Weights of a small mixture-of-experts language model, trained from scratch on English Wikipedia: 842M tokens.
Below are experts of layer 9 (counted from 0) of a mixture-of-experts language model. Rows are named gate (a neuron's input weights, with its number), up (a neuron's input weights, with its number) and show model dimensions 0-159. Each number is 500 + 40 x the weight over its row's rms, rounded and kept within 0 to 999. Numbers have three digits each.
Before each expert's rows: a language model's description of what the expert responds to. This comes from a sample of Wikipedia text that the model never trained on.

# expert 9
What it handles: Noun-forming suffixes and institutional nouns such as -ation, -ment, -ity, -ship, population, government, often before "of".
gate0:483505512436512477446512526496532493530496512484512533484490416483523571527499483453442510508519430476544517539508467545538546466485446515462524477482514538574533493519477443485459450498463541527506571568474494511582512597507421546506538521509551501487513529520517536461492513454540561519467446371515501540529539469483556518522474477515526535503475508524485406411481402483474458518418537519459491538588514485589502490455496605525511471462467507546551466452494462453485437522475516
up0:416457516489550542497524457497489501508517507516447516487493548440428479541479514490605487519473529435404414410500485475557500509454570490520591472500449462488470490424529517505464527495488474562452571466495485512511515493498455531561471516421523478498469466518505482556506535494507475568561540478481512494507557503541520449501452451500528515423379529495569556584563515498566461514576488497570541527492458502489476568490473496430526469473500524532529479453489505524520468508496528
gate1:480491495535489512505543558545565519510495483445519577445506496514468478524507493489565533562494409475583481464533490515544545504446467499505535469487502502540495437456510493503477508517471552487547487471514434507485525488500459448533493523431426509539530541547477487461503451464463466509499468506632468483547500488547496498478440490487465536435442516541508536470552452531494402474540410486504539504505562531564526468577508561485538521480509626475465489478468467470492559452381540
up1:509495463420438423564472513522497424534502463501480488488502454487511538508556529551529467444569417497491513539449433533442480470553435506576459574464467479481517479524517517498513490508525427552502445439569556529490460495515564460504506506464510611536485517434473604486410468525534557481512521474440446454471477511448491544467528508515517425483460512475504534479452515496557534449544539444492544485521452516519464516551479510452444532518521501520511509510551562534521516537573526
gate2:518479544455558515471490538518490505557478468490513596491478530482540532570484499490473493459508473489499411468517496528486480581458501521525546520459456455440541487460477438458517539443487474543503589473516443490518530506515461515561533600486427447488462458506507548457517511451515436462453541494538491526513486449515465525489431491503545436521510430502477456515569438470506522493456526491498482545597553566502474549536522475553427425456519553497476491568578530424477487579508546
up2:507473544467507514503476591531507511415432464468442511476530573454504533402495521537528415515478551509443435439531521503550508531497429513541469462448516474508437580518536482460501482571519369510490408504498504564572478479531494494462532489541516474471507500483493491570501457523505537448551463495465513586470440539522546503473540484460524537509513549493485511536574465519454479509546430522449545544496537412500493491517531424517522543509516561475511511446543493536515528502504532
gate3:450494479490483554501533463452509533453536517457456430511476476516520514490518457503534491502480507499493441447465543459510502496532599460515524528513515575544516524491448448477517514512376499517455470502449476475535518512545563563462517505522446516488495435549491451400528497517459480455481542489500440521418464567477536500541455515543488419498526453575543459473518479512454552534438440536553511481436605540525573516502543448411533495508518486507512538470472549494403544499534521
up3:508517524506533571434529565528505510477530458395464568485555485480533445534552493474527486491561513540515470450482491512511497480482504513488533502483576496496478497476473462438458510457482591422550542489479414509474488544503490576563465487508534470508496527499470453510464435514529557494528499536439526513542481514427478444517514477566388553540493445488541490462543511513469570422495491465526496482505575515569502491580521542532500526515493525519564524438436464504534532369508467
gate4:523479514539537538532598482570447520428534553520497494488496564442503510531561496447506530449526441497482583427486507461491493429476571508496455460490554559481516453497529449460553508434430506433539572487471483453495525460471454553533537523551489404523575563540547497510476520559460472470468486521489435526598513473510463471401450508454414562486521499435502479520470528468486498470493510515510489497495493490544554507536555550490540513470547459505556465532501522482512462487544499
up4:535507473415566564533494485461534504472525484481506475481541460540592446541463529478500519513513512555457491520552534443494429512485529398571455485475465476482507577486490452462543476485548464467526484449490475510489506487448507499549505511440479520489567512528495431446528406539497524489526489535532494583516538567450472485445511576509470515460517607530507499442509493510560466449493538520494581551405552534506498456534551456478469540453511509576448477443529526512462539491547453
gate5:482476445508556454592517446542476490465503471441562575501475479483531519593528523555516515553530492424490484520553481540541579539538518479486439476476480553594549468533486500552504480509411516532530487477494564495497514506424515465502446535528569517492540537502471529440479491539437444454486525472401546526447446528513537512476578486509547436543481498535449497440464523495467467494580424528530447484498496519491483458517533503457464480385528540469548474472477512490502474541497487
up5:436522457488386491479526439510572485486506539463512519485535558430564503552531577588475534477504547555505447473550433589578583497527481533495494511525491510527484528473506500547451532554426498490496450495465529430461507544455489431447534498435503490627446513526492470552472518530553435475484512461471576511460475516495548444486499481547509497525436496509471515465480519485434459535540419546489517561491535495447489505510456501548464494450519454504523480495471491503477523442479502
gate6:470457497559510480581448570547478535544482505520535423455515510477456450466566481592494503436495547456472524462429508463488479492481485507569581390539562473442567553468468467515534498536397532461586542469513465482519476496533536442471491561573490517508540459538497490484572414423461496479501501440511530522499501509503440523538489434512445485515429567527529534506460535519510458550509519484488462508512545477542477520518493509524502520516556523517520519507522410459540482497501459
up6:507499505451558527496498522552476510426494534493496489500483447501502455533479435464441522402543528447525474462541555515449497432519555452581490515519507523558463540471490431417475481491530490407500518514493519481546478525457524483563577521494548431519496455474489457464446483494402528523467521498454497580551468505424497491455545483519488569496443559525538498573524588548569484503568594476447497500481522517500481487431492518521468533508526525511487460534487460518461523476593463
gate7:539506592533469485426523547560492485552494506431496524503580453496556510515495489480516481462499458442518476474474475513508544504472503489502525560536509528540477464524477443464424483470382470494493416504501477485522510515528465512488535617485556529504571526521509522478436479512465462422460502448460481493473527513536492506481422494477478484548475440532467407495559516449408534520481431523480563545595589482541539521494460549509486530492552507482566460463491544489547515445467546
up7:504499485442478567567534541483500533456497424581482493493524478523474375507481433447439522479494498506506522395489585459500470486499520448482472487489537423464473577415506478576526492549609478556498496560468531515510449534464535559540495495440479481471490526475515477476473474517509530450528570514507481499490512580463459578536493534466562479469554486534523572459510486484562487512549523506534449495471569490401471514427526492490466509524471493457512514544466501502474491537529460
gate8:548490448587498529486585530523457471497512426483535554474580533540594509583508526506510546573502500449403494477501455506492478495473478436516464491527456514442528569416506497453435505512486521455544533460533481488495526514477460559515490510523547470422476481396507518506536447511494553530507525456502442518463507470491379479461469548437486569570463600534531538459500539497501537495442446425482490491486515516472492486516513532487506517541467536549496518508478539542438488477517475
up8:460495467492559542556458495506478492511565553481535604444455553466496468499494455532526515527492514578492528546551515519464524493498504483533495597501536503443548518461499463470473458482510517415567481504454564504484445519472488410567528561511452510548543459463482508452494494518468497518486463481505539446458538494461452489417421565533522488552468524590540502521469550557475496449577574499497469445530490473530421487467402556481469459516501546476476545457463513527506573494525487
gate9:488415507486484434526400575506559536452533499547447439525488470438506423503466448466517523490493459527526482510553441529524465553471508479500530500505462538531539543489492451561600541488483498471508540539494500495538525542450496475504494486546492457440499596543491463534413508503448478461485467389529488485498518519525490552491534496494486470542581557415510491487497499550528520571468565568420444472452458529579497457521549525465499551465540516471525453538551519517469485484549500
up9:507491502509541482565546450485511491511519417438486592530527421467560489468472489465521487525503508532461522505435529443547564464500511487415502536483478530530389499479477518539493519497527545499484448412505543565474479519464509504531559550500428472492501583577528522573449474605483462520455483546474515443479521508563493464464554472512560568513528501468496475467521441494437426492435433447543558480559517492531547539504505469509491539450440532468517510469480493459514519562485484
gate10:450471566536440545515578448499469543511524539482445478561485477470420610528507534466469481547449459471508466494463502488434465493465531508578556467454500558473534477513535497529472446514457527574524516520488465553500524475485481505429492487561464507561538534595525494539428529507476477519522521486459488566527473446544543510462535470544548530535430457532482512562485466496581539496447487447445465463479519474556514453498463429508575506486451482476599487562503428500490490494490456
up10:506454532540536573454537437505471482498549558542467435468432533438474501423453543541536487473428535435467526446537513474519452506491578449511511495505537541471503435471474493503565477488480575543424479497466472572514509496510427542552450477538497432514547527484497549506502497487507472482510484425414472518547571530564532530532549497526540509419464453450523493512470470507473571500528548582490450479521520520579552437513548460414562542497488472510497474449484487512476494489532518
gate11:473466488463473506413461403459522533580505540547486584558484426479431509540510506473591472574473465497443464487534456490491511561490534513571498498526504497463534498471481483462523516448492522459548513577444511451446532464549550495465480597465500568571528492519526467517528504506459462478516504526539477435538432480534541474470460585530505498522507536475492379472495513523540432485500519532559513505441492511584468499495535516419519439482545487513516491494449494518466552493443511
up11:495493492460451471429472431522527576579461543501507569541501478458437536559584447461485451536494492473415496526600506505496502481485589471573508488509467495513524489480480480458494512518557540454580469545471534441453465467536523477532495606554473537536515575446492414492513522416464505544478510507508513500500477494521585532493479517512482470496535522434495410474492572510562493457486520575562484473432478484534473493482511539469494476476528519537471534491473432554474501475470538
gate12:460479457479475489449524506484548559495525427464520485523523470543494513494540584603405496524511408526524484484480526494547439515480490513517469484510516428516363522593457529476523547504463525465578484544493532518493517557489535474420512513491465523483439543509521474395455450536498573477525502439521516468512503450539465504531396575466550466471491463504480452447519433503502490547504506587483490483489550502535505513549498425504431587496506493522498500505538487490509506498479528
up12:456529496509491536555539468517454486497550561486497493489474486452499381505472450441565432445463569481485536498512477518509579486493501527464564561486583546452466523431527520542468433476512492531469526428509453489473484495518487531554439450508507439523566479453516546589459464514476454497508476541426487487549464570530444524490546466531470580463527559440517533471482492502517512453516514463536604493504497488498514492489530582535538450555509553429484505498510520514489588521460448
gate13:383486518516508457505603513481540530535576419499420483513467540508472506583491483526428488545547458560541539512499503469493526519464451563534464524477549479521555500553490529473580466442457513537424475537517448571533471544424469399498486486519454467490457527484495546468443480497423516512517532497466531476469462509513444533438473530517501512496532437495538508496494445478543494505536511443512516505471604554504518480527497554544451528505556435422496542521479564463507505524500482
up13:462498505538450471548590553497508499509499475533458401544474562486539500493552430467460512436503615471560517434487440473467523509475475491482476581491539461536484604492489503552545519517500471418442407477453507511488533586449490472535525466513564487485488471498510490560546490492489458452447510469513553497495486494491506533501519508497397473515582526565493516535506462503506568538453515545468531513430537562483535517487467509494497540488478470422460513511506542510507469561577436
gate14:505451517533489521529535500454519524438501421548464538468537573501467495505491420563431490516495459475520470494579474490477537538468472450441550539473519521512484537470483501509452480529514519503550413434490600488504449480445543444425541493517453523538512554512488551549493433399424485553465480533557510403481492481516450488548437544498541518532585546541547470511525485501530483534501522562517484467450572478488471568540493546485478495489531537474507538457462513595506517501471549
up14:492565468577480465537499565521491499524511451517515460486454498538543497518523524408509421565519556515527570466461438493513502533465416523496479461485570470455517501586448588574521562486545510524551466470526429512552455500549433527471437542534470541530464502483471423458483521465527454471564530500465459583495537483470502508477491580460490454503527538499501553460542524525472542482441469464473510534514387481488484483538570500458467501568479503486519500482488515456503534544462431
gate15:474496491548502536546569492563505517453557540440488491454481533505442456467451480537455534469525486533520617449570468431519539440534473445517498497523587575499482494501513490467440472479431543440560416556472499460514471521438529531437500515453451498580503416484519591511432521508497466506479466511487553511541514485523467534506477553516509493472477548550511443506488569514553488436541544451489588497586534458510526531460487491460435546468508487477488493536490462456470507518519527
up15:529457526481549560397531544467477466449550524401443550525532471467525488472475469485498501508487498459499502586561467481522479507489484540487508502510528537495478503489576511445489430446452571498493554484501454514526440445450464471496474571549426367479505485422500536486529519558482552503549533413457553512548548546531470503444520516453510529478531502546539469502561512462521461501555524540524502502443519465476434493493528545565524515524469456515577477532472548449537513491567464
gate16:435522527466570503497538512474465489604494460472514505514452449525484484529527553415512494468537517501537520470474516497511496469500482547537558534532465460590483486583454517499469470482546553481689467464513496474519483520503510510490481481502472538512479571547498468528405595572447452456425515456504460477534509501488458522460513524493534526477528541451482501475490484507466528441459499473416567546571540522517482510498487524491475533438530546517452492540430481494505417528476512
up16:541512513472469532452534462495466469558466527498488464494470520515506534505583575479486540483479471475505528479501474543486416501493469513529535592443410460495431495505500502492496512556478526523556496509522540546503493444531509560613516468465493502462533473511507498501484515553447428450445509446619514482504461493482458488437522513528518467501545449476451570511515403556446484438480469495483510501541401521531567507537468507468517502404445465498508525549466510521492492628540533
gate17:501505453448434554474491461551499504535465547543530556489506470499488593515477517541546470570435503445471500486486470513417485486468551460508501431522489511517459489467546429543456557539487477436527562483474554481508512459579480517525502545487507524485512460441528511385607395502439498479450462501567473508487540474524539498489510557509428548464532527498523429530503498538467471467565499496552511502546583563533521513443490497505543490464482494548572518477503413442502510454490492
up17:523486453560470467488498494485558539493486505454465554553518476517522517544502501507488411491458492411481520462554473524489554495467552455484535452532572530489512534462602494554481530520623533534452455575502556514517462467539478457539394580496467442498514496473514499459610427498495493492501445473452538435462503473475551514524484429501408541449503479516500469457508535538481483520548462525569488533532532513479480456460502536492547490497482523517571504494437458477544538474451556
gate18:523505478552514548454626483554450500437557503485533397448568492507528486506471441536497501496507448510507500472496484516447494420512449464522539500494499618563567595516469442466519547539512503426564500451496500486567570509438508513490487432540501450632494483521518530523485532543438529475472523457491501481536453484530467510497504582549449523495475591493512509463485565500505507483485521482462503485469529449518471452479542484443514526506479509478559491518445436515481532524505476
up18:479491502528504502494498518517464458460412474440475523566581435522508480550478461452526527489453445406495473505580493533486540522497502482572404466505446521516560534543480530585522449572479537480462585526486498491495532476461516459516549520535551524441478523450502474500418500444463486513506557480416502582535536477410521476552538519541463460528518513479511506460526475440525550472511545577508528451494547490504516465544530489488495479458478493529502510499526508589504384448542530
gate19:446511509521525549520430480502480501485490523596449464567536467516426508517504504495537513481521475475562528499533461563550478565527493468555460509537451554513408470447536517603442554540459545504503501440526551482445445468492506539473528462478551488486494467528516530564491489503488425528484556455595540461472545551474500510516540470505506437443546404512471463484506423473549497548493456460500514501483506464539532510473457529425502462522480491497544566476403503428430501526552513
up19:551496549436514537480526493472511510575536509435449481515521504490518552451500546506438537478481450467405511500538403459526532544532595447436537562471525486455422506446409522548422501493524489480518526499525443534439477527431414527453509526455476441531560473469504483565456437515469463518500530552476495503551518582484475494464547530479546578525475533453491478565556472503508538470494479489501538538509561496512512556467475505490450531432457551550532497523533545535496475548510500
gate20:536477486532504518524465515539501505479522465450527475440475490525506522560488494454419466537448505439470483527462512530490415502480599486536546481471512528526579467451524470529511425493537614486488558504502491539473514503489458519462502517444482514446469506482484471496576578539438494517548458534499535556495497520506495522444530470510484463555438510524539439392547527507482564460508489462558452562506502631514479451501554530487525525457536487489536508497450425571451430543508439
up20:545479501454524494494534538497462462453422502612477528542479549465485507452454517578494515474464469423509498534472550510495493475503559504491451499449495544475534462574460491512489487503421471567449497518461541520528527422560473494478514452585531474530579539531498532537412539475531411551538595490421489426556542493473514527525467542528455439493507540470453532538509474541494528539515550494473508477494474494447454520485475555439524486518445458541436447521540573530494497443490490
gate21:542534406458444474410534560499534526436486540493498496460449575571478457495516439543478497549507490470561561483499523491494439506490459526519463392525483533464494539566511475506524516439413478470489423539451494519541578502499492514504564592544482509477480460469487507430456522544445480533516556464479434543548454531433531552491513536467492464512479518523499449505516584513474537598462550509438542509499492512514511530516520482546461527503512443465532464511447528478513563504571489
up21:480563446417481520522473492494543573597464568532498516540443494452471484464641481546518496492514534597508541535436466487490550491490516508454486521536491504570463495481518477468518486485469415514481471531448569495480557539543544452517485449547422592482459493522488456518536460533463514522511474512464528503468438480425544457511509492452465439593556511459478470495491499516546481556476442515477465500470434477503496546533481438494478461505519464531415496506471551501535531532551535
gate22:436509417517447493537508501477500486499560497488543539501493464535539456565510546466469539521503499503497594454485443495520460523515517447493588552521511471489522480410435499520500457527538486472479447541495504532468488565430475553428458507486477501452470531443487556472475452494549466565456488518482508419485504509513434510450480538471534502545507512501547542477524490534574495513462380450523519543479460522468456509578569519461487543541521496416499468449452615460540555549463473
up22:489498459427458520461599477574563498496509472524473503476554491468535491495523446479478530443478502438461470464452506490485546423565531603444486476495571540569418528504503470473497494463491476482465482441450542498476533536546556452487542488438570492558460574566494445538459464555450551468564459450550444427541479532491514507483563529480482565507470519478509462468503456554455510508491412505519538551457508519492472537500536455527496526446507521487518475559487542503512560423486503
gate23:517495505552467592502513549554454542420461554481538530425439539534533416564465521502488476549494504434496507460536457482505475495463509506476537391493478522483508466503546526513441521516492536491516556507491514558576521466547470548480501504474459509493536482516530456420518415520407501528555517544461490548538561572519524448473530488469501513498488507497479434500491453516479438445457467441496511498508493507516519486445541493511484629477449564506546528558555458511480561485399485
up23:587500437554469477469510538471497471519524480470520435484525529555577452496499443470493460417513483492466475545507491497453612464531471507453583505487530480497465515427555549563441526538510540400436546478513550443523469465512472499514531491478513431510486514523522495495479417524491494501521482401469566523486573563489497506485513541538519549488495506496472526484461496614512442505508508479510549492565490434415466512455463517438446548518454543503428494478556537487515555496475505
gate24:508499494441571492546459489472531510600514465417606484387458501454532471524485525536508533453492506549504480480498495501503491506555474478497495497495546527575501497503411487419533527436468559516506499565490499548580489488575508512503461553436463537557478449467508503461435461487523551502485454530546550455420455519550424458514461540498541499502462555550490460459509513482530442486520516478525503462522532480498506534514454581516537486498559625490513496513467500502469584475542515
up24:445475505577431497497585517559495469452503446529428493509526557533585449460545598509469531495489494473430536473501453547502535529497529494476528476514520464466481475410517498558516463530511470513515583466462503532494506481454511586490504440487581482421503502534491518551414433515433422540552521430431406534503503500543518477489553547538463511536493517407517492486436546588536501483510494509488472486535525529487461524535485489487432524473486472515498501500512434512523464555479492
gate25:477518507501512530489595473552533437568483486615480491469499550518491586504491426484468528454578475533569475451506477483485493434506468548475458494488457635427541482512541431484506504477459463483552505575501510461483475531543500493475527545527477561546463501455524528460507462447469441480478459487471522468525453503505471530529545539501480522469540462502493455537557492487460509501511504437540516536465554519540503534563516479361438530469510552435504507444431511465472530484462532
up25:515529448456439463534442480470481530528452508480514466560459535419505579509446531487499513547515503482550556486427550488494501517529563406427453514485448520539457464529463465545478539534602479500509512536472501463497457541497534525444516542619541565526482539543484478486503593451546461530523476513482460488498547529479544470548523485524514470487493461493452533547524590493454520427461536538503450548516466470414495506452463410487485438489446479528526541490566486513445519481521508
gate26:463480478433491466457502483511518530501501464419513512469530494533508566517494487482516420564493559515548454492479474481520478536490488413475507522472453544513403577419506476489544523473495505383495455492468497568531473525460459499457526532464433446536551498504485578487506479472485458452529601491550541526493480549557499563429538532473577519500479412529519505541561479539426498549470424472522450540490539492537488526461519516473525472469488558468492508487525554437509593456479483
up26:450475534549473502510506438471454429534491555546469483533417510547467409466500597471524504445483484526481512471550498525484515463558476546453487510473500553533565388569450527530453497491527458495516458513501538539459501382542533559498521452481512562483461438505521474490498540507474473529452488513494476505496444465539518484477472497527460470530556525466471490474473564479597576474464505531527508484548402509556541533612483435481447521522479547533482501525518476553524461545488471
gate27:457486496511535530567464597531553466387492467493508494478524573517477510494544515538507475492483536520480492474482455506528581500534465534439430365540510539561621544472560552527508536535453436522500523467569492461529486521501464478478531506564460483514487581387498555401549469481522561526476469424454515521497450497505508475478460519460455493520428458554520461557496461532523456486536483479552498511511495474508480485470483532529505501484508463497553484531435494482528492475533497
up27:505516583528495434442446616480516458545490476467516514551539519506524523475531538481439445428456480421490443468534470550483580501499502511437481468473525492517513523520476544561497517572474546477518596484503485497526486590550458528484575461507553503493500530507511530462496567489519525492428476415513529555486479498522439506472504525503514520500490438509435446451487510540438452455544565541456494516523599536482468428437473519560520542510513466524516435487509421474536454482498461
gate28:520500437486430523466527467488561457465549551398470484446504469510519456480488448487491486455497458525584523524473482470504483522528543478534524475545512560480467507411481417528494538497465558510490503506414504563563447489479486523481497509553413537554553450471503514509467487493488488460525576410439480489493567482491536564593520502450488532481548492490530463448539438561481399526497498497483533538565451443574480554531502607479515488521515516474462537492492482470457524505535533
up28:517522563532542511508548428504441460624437479567514459482474517490424494479450546439523469501491536579485425464495579535502509427544458570419456434516476476516541410508480514487533476477521480560545613439536453451519504520568576505546474476438499517500462505582486528495477512502532492493522475478483503536507478503489441514557529494552547484521494508453527525453494474488567552499442482476524490445520489541525515463593458499467552499498559478487520490553507467509474521457520506
gate29:470485502572468519481564424531472430519589500491533486510531494519484539516502540504448509444495478513522546520488467491537484448491554493524479566435491544468530544523482480553538422513495526447503536398527495453533490525480492541534469448489594513465550510503525473457456491523402497467469544519481514516477440551563378501425492539524469499472526513525496478440478455524439483465441447541494510557520500537609525493486505500441544501426492486507502450525565421512445542569533477
up29:492550480470456489551474555466495531513440489543414499474492471503457552462531553561553476486486508511519437463508479511443501545516475527492544482573460502628454444448529533490403563542471524595570506601548532523498484480521480534455547515488452526500460472487526537475513541481594458532495470447548534476504544444465542463478487506493564452455458443469511511544509488497530540528503502432489504506535447507428483587506508494494443515485441546466516526528432515428527464511465523
gate30:447541510499521528514479464479517482521525499457447504493558458536531522521501530439399460494476489477518489489535458471584557485484434509502553559486427500514506528550508539467440500457442559548436533433485447483586562451464485524528470515473538509557478484538499454513378528549432461493626475480499531501491503591558490536447517496485548548502543517447527458469481508538526541542469505481497573464521554533553478465514505407503529513446499460501512471497469446465512549537440491
up30:555489494531491483517543564467484520548495476488519478465495480501467431513484454490458473501482505482425576541431454469482476551476529431568495567481509539454518454441491479538493586506471536436489535485549458492486460508482510480513451522558469434526456521463492480453467567501505544499518477523462533502498552420515454515600587514482554542472473503493457578558490499525466498490486570430493495467507405510444479490466497570450480493592475586481513481511511431563545454536582468
gate31:497508477539605498463547505459510489461505480426504493466520554512535536516457496525468526613524467489516558474520438490498425505503547447479448501526485518451460518521443522538523517446505542529493474455526502548507461500494483578566475483457510417477474524487516523439415464571472532489524449458456489605475506468443455453475570551415547525493522500526541525564529510450563484502487526489472518448536441496426452446510570560470538527518536540496563475546437461521465528513473451
up31:468550473483522474477482473498530452500484583474487446505531401542502473515515506433481491490416467513552546557590505504545482464524570529498532462506572447501492473525490500637541440490558515492518486508555548481477471477460557474469446489487505513483454496490514436513588452504481559531469516549447507499531535514395472479538501524482534478484587570468544497458490521476594494438581494481451511484446480517534439554495460521502508493502545503481435471492477436522444488514505426
gate32:480497523592457436528526461499453470492505493547542510491557571529408548474498562541506535502481467476517510488449526457586500497456463500533544546442540510509490473550522501527581495457508534415538534438499455463503436449543554559452522450452545521519547448516523565505501480499503478503448482589520481430515493531548530465490434498471490501463475452516473535536506499574431525541510418483523529462454567561577502506457439490455530529505541433474452526483466442455480492527428498
up32:494538495504468522540381419431520518595508498521524524520435494546462528531459510514518579508467519536453545571499503472524464491486464451494520524502547498494527475472521482428553518426512546453441489507460530486503386426491564497556430526445554514540569446522517454479541478457491516541533533588601481532538478580514503434480435480493522494476501495476467538558479472466527519548505515520461523485460554505529513442463489473460552490500472498522498531389541529498505530508468497
gate33:476519485527471497510478450540503545508454513478463489626568584497470545520451440509469497554415522559443506500524550524560512449565563561500488533533542494495561568479498466513446482515528492532536481534468547450505494476420505499542521464507512525506556542591488450519521477518435495506509549493514487487523500503462466512513536479471467456447408468499511458456470419547509516537459441478594480451533456462554471494457396508479412523500514462485527464523446468479484454453541537
up33:505504438565513517526538513560523488495519542474514483467504536483551441481509457511478535481527415497531520461555461421486559459473509374460500478510557575530533438497516472513486558533531533480441524481515471472435542516476455517449464511403514456498507428489531551536558513544550488435514453558460503511510500503487502499549497489541514526527553565543494542521501630510529467447575564529412491482530462498472532495468519489524521573540505528506465426548501436450545486502458451
gate34:472519547512476479499539478553501501473502461504496560477499564531397523479542579458537534519484496477498473474565472522547494464487486494483535553508434632492558580400607458509472538522527471471551431430475474472554504484470515485570436515509553494510465466543487457514467499526463476539538468419490442570507515532456445521492553502463431484501520520467496462526502544528461532545490468497505489517538526570523482463467538522431519536411456519461492516544449416514486494481537457
up34:408558510411476547491530433437470503567509485561480589512489544433448590499491582509536550490551459520465502511572506520537495498447541478534464511549482524451451478446514503454530445485497517477484517513497457483553495477530502439537432478510556491557472475508505452497459495507438528577570473442469419543562526503510489493440509540461485560471508432422503418525472497441522547462493551536495512500476489539514542468493483422477539520477518517547424487485507486529524567535544523
gate35:481539542451542576493526477515481440506517452508485519439526490465454621495485518485506493470540450536468527392470488533548495453498485526534530476545483500489451502550582486466495414454493526519489422437470514533480474522444534465481508490451436460476539381551506531456512507516529549528521468550520480581516491512610442528466527453419489448506465477512502468549545542485510483509496485508481478541539456554570506511478517445528520573498553502499555484575553527437472548512532522
up35:475525478521432515503504539481462481499601437551510571520513530479480431547503473473555470493516518497474486495524488507508524475462457417533518511509534480443481532446505543392535451494531441453519510567509464529490487507424445441467483589439486458528496543487473528545510421511443552511476533525478490421459531514522549492509431554501531491543503555484539504549453555568495488470472546399586502478474543455484529509573437481507492561502443476475531540452474511583549500518447517
gate36:498537534471577493454534516477440478498574512430526486534499527503497408561534479477545492568519513527490569454582499517490494507491470454426448555517462570497530523552406456383483519510557482411510488499482464559468543463485482495497400516463486542559479510542539542466589495562482502442442526516554540457553466542477518478519470529481457491516491486525487516517541516506510428573483481439546516457512487430494441490556462506532452529492464521490491527502456485501524577465455507
up36:448507528489496497525501501478522454547527461462503514472506511516534527426496484484585529517521489517489468488490499513539464527486513508532440526571488563463410484428484541454477512463437506429558424485514532529465456429525498593461490545474451459465496467548507530528559379523479572534428521417503457545457493534499503468489476568486517505531539503501500497518500449531490489531519471485501586498563499512583543461554523453450482519516486559520540509430404445469532590566465511
gate37:417491450499427474483524614479477507542523479512459394498515482459535477487424480551475485454456443502469469499502473518505470565464486536543451520512527468491469536541464501484541543536436542493497506549532553542566500600513530457476534505546500577467525495542529519413482472457485522465574522485543544468428460478533466558552416520494476479539466550501507493494518530523484494594515457570417451491500452526494507478471475471538545429529480554482464480574530504479475539483568476
up37:562528491531515551389481577526496543395541460537505428441544542553475461480476504528462517517531511524514509517502530475402483546489644526556555520491507488449479521480469464455547445499478480480467454471534488555438524530471479517458564495489473507485579513542480503528466534535496568481481517524496447433498444467457521482484508457527463557556537497500532563556491446476465506571510492513475535420528523554471471470517468474485429526490456455503469467478531501526483405539556497
gate38:491536457438443457456477447458505530522472453551474460539486581493538558532510569550586467599535436574477497428460507480512535521523463468494467482513443502476467516528500493507568525505499498467531454437456525489478480468519553535511481500475501483511545468603519532540439491597553494488546519497488436497484444522467552523521446473519512432540492425553505483464466566498522543556516424515494550437500555487576522567506481464455507529457517462509490501535445408523483523448537489
up38:501540447477478479444512469473469582508484505495467530515525538516411515479460566578556481624492502478477547454472504415542558466492521448475530507497512487509551470478568435451550484460548485427484486499463562518511542471426538499482472526488547439468593429489492563571500566536511506451581454462450485508542455559501559481520496522503459455544487483555505496520492519496471575513578476552445505477519462507479523472451487505489534492510482469518500492487411505518569447484565524
gate39:454509485517399495573462563552502524471541577477476468528537368520505501530469537478428474456539589531497482514569448491455431485465475440498517565499497487517523512570458510524430561523525571412484572562513479507525507474493508515549434504497470546524452475544514474465542479495470509437471436494555503526480491528491419508490472558537548491482563549455524521422532541529466504452554449537479482484494465508481478439480439464508532434487503568467476497519485472520475532523486463
up39:481506500592391502501494561499506533483528594520492514502534476517492473413502543493388476522512511523570551460521539531531454532501447418511520508467538458495523505515431437490466539522578576456512526514457494490473452447462444488527511510565502510482450464489518547451527528547539484529428457457449505525505478439509549545582463498478537497523485523554503536449481533532450506444514536659476469518538520468462482517416504486515479466510470515503465511507484436469511520504452534
gate40:535504534513496514527467527549494517539477555495550487410504485436501540516383436472542571455527572531535483491452336521516522505510510432513468527517470498518522444496405436444527513498481462485480574477497491467503522454445535565526499520526489499521522482529498482522495482466449506400513460490550526525461512520473478451477484488517481507563548540533525512455543540514501539494526403461426558520509508483561514510495474489407505514481548548522466502521426564526477542572527505
up40:432521515523485474540585501417494514477510430550447532534457560526485505517527495428537504478477491454489543425513485490498476549474486462426458481537482546487530575489612520552570505465538452463503469490513533533487509403462513486509518496498511533478515483493513565491532507527576539501464475511570517416528468520535512486482454501494462460460539485515505556492546549489484528587392483438523479497463447572455526489524424511456622510539488465488486506508447489472508542589491514
gate41:482482461503502467386452542513461489490582534486478559454425554523538528456508519535547504397552486516567513452469452531527479514509404470492502475542526605487497498471433453528519571505513451418549533510471475502522486474433504488488447502575507505491515540590481541474538481435557472547469488474485479506424515510487402530544464573492446524514450550530498487445515502560485494489487496462508549479514505538542537503462441531470494486526480483551466543531507459471405519491544471
up41:567542529471553506479509476508502437500491436513523498517542391461483530529448485531498531494436496526433538538493580495437478460524637539541564476498488531505507479490570522485483463544534531555529514480476520444467492447565485552545489460430492526596508474512509433478441466522530487425533491537512518478554532456483519576493514487525501490442483494471468506552480495458589467552549506545427506521489392446507523445463485475525465524498531458525513505533561457502435484434509513
gate42:484467466490505452476466598572483477455487465435533531523493505509499461537460546547466446466469518503462476494497489552488475576487557472511554451493492507534474526461436519550554562496535597464467473504531453594495510524505459464521466483507448408477445532500482576564484544505487547552437475496537547479539487502473536459538547516495556473473485450490581538517599447517446424474494497510469459446536491504519484500504509541469493506418498565433567505515495431494431434554486471
up42:495446510433495480516480490549485483514518456499552554459521516535447491518534513546493564475467554566471480538545511550550477495499563507467428546527493509503548572534492547463538553473545592490497479515475508551519545477452475539524431506525483468408470509529477506534397557501396561466424495481513566459485445499541440538507522507448525451489498426465553459500569493548504485544504465485429540432500494536523516486477469506450539443476491514456507502534465457468488449609512433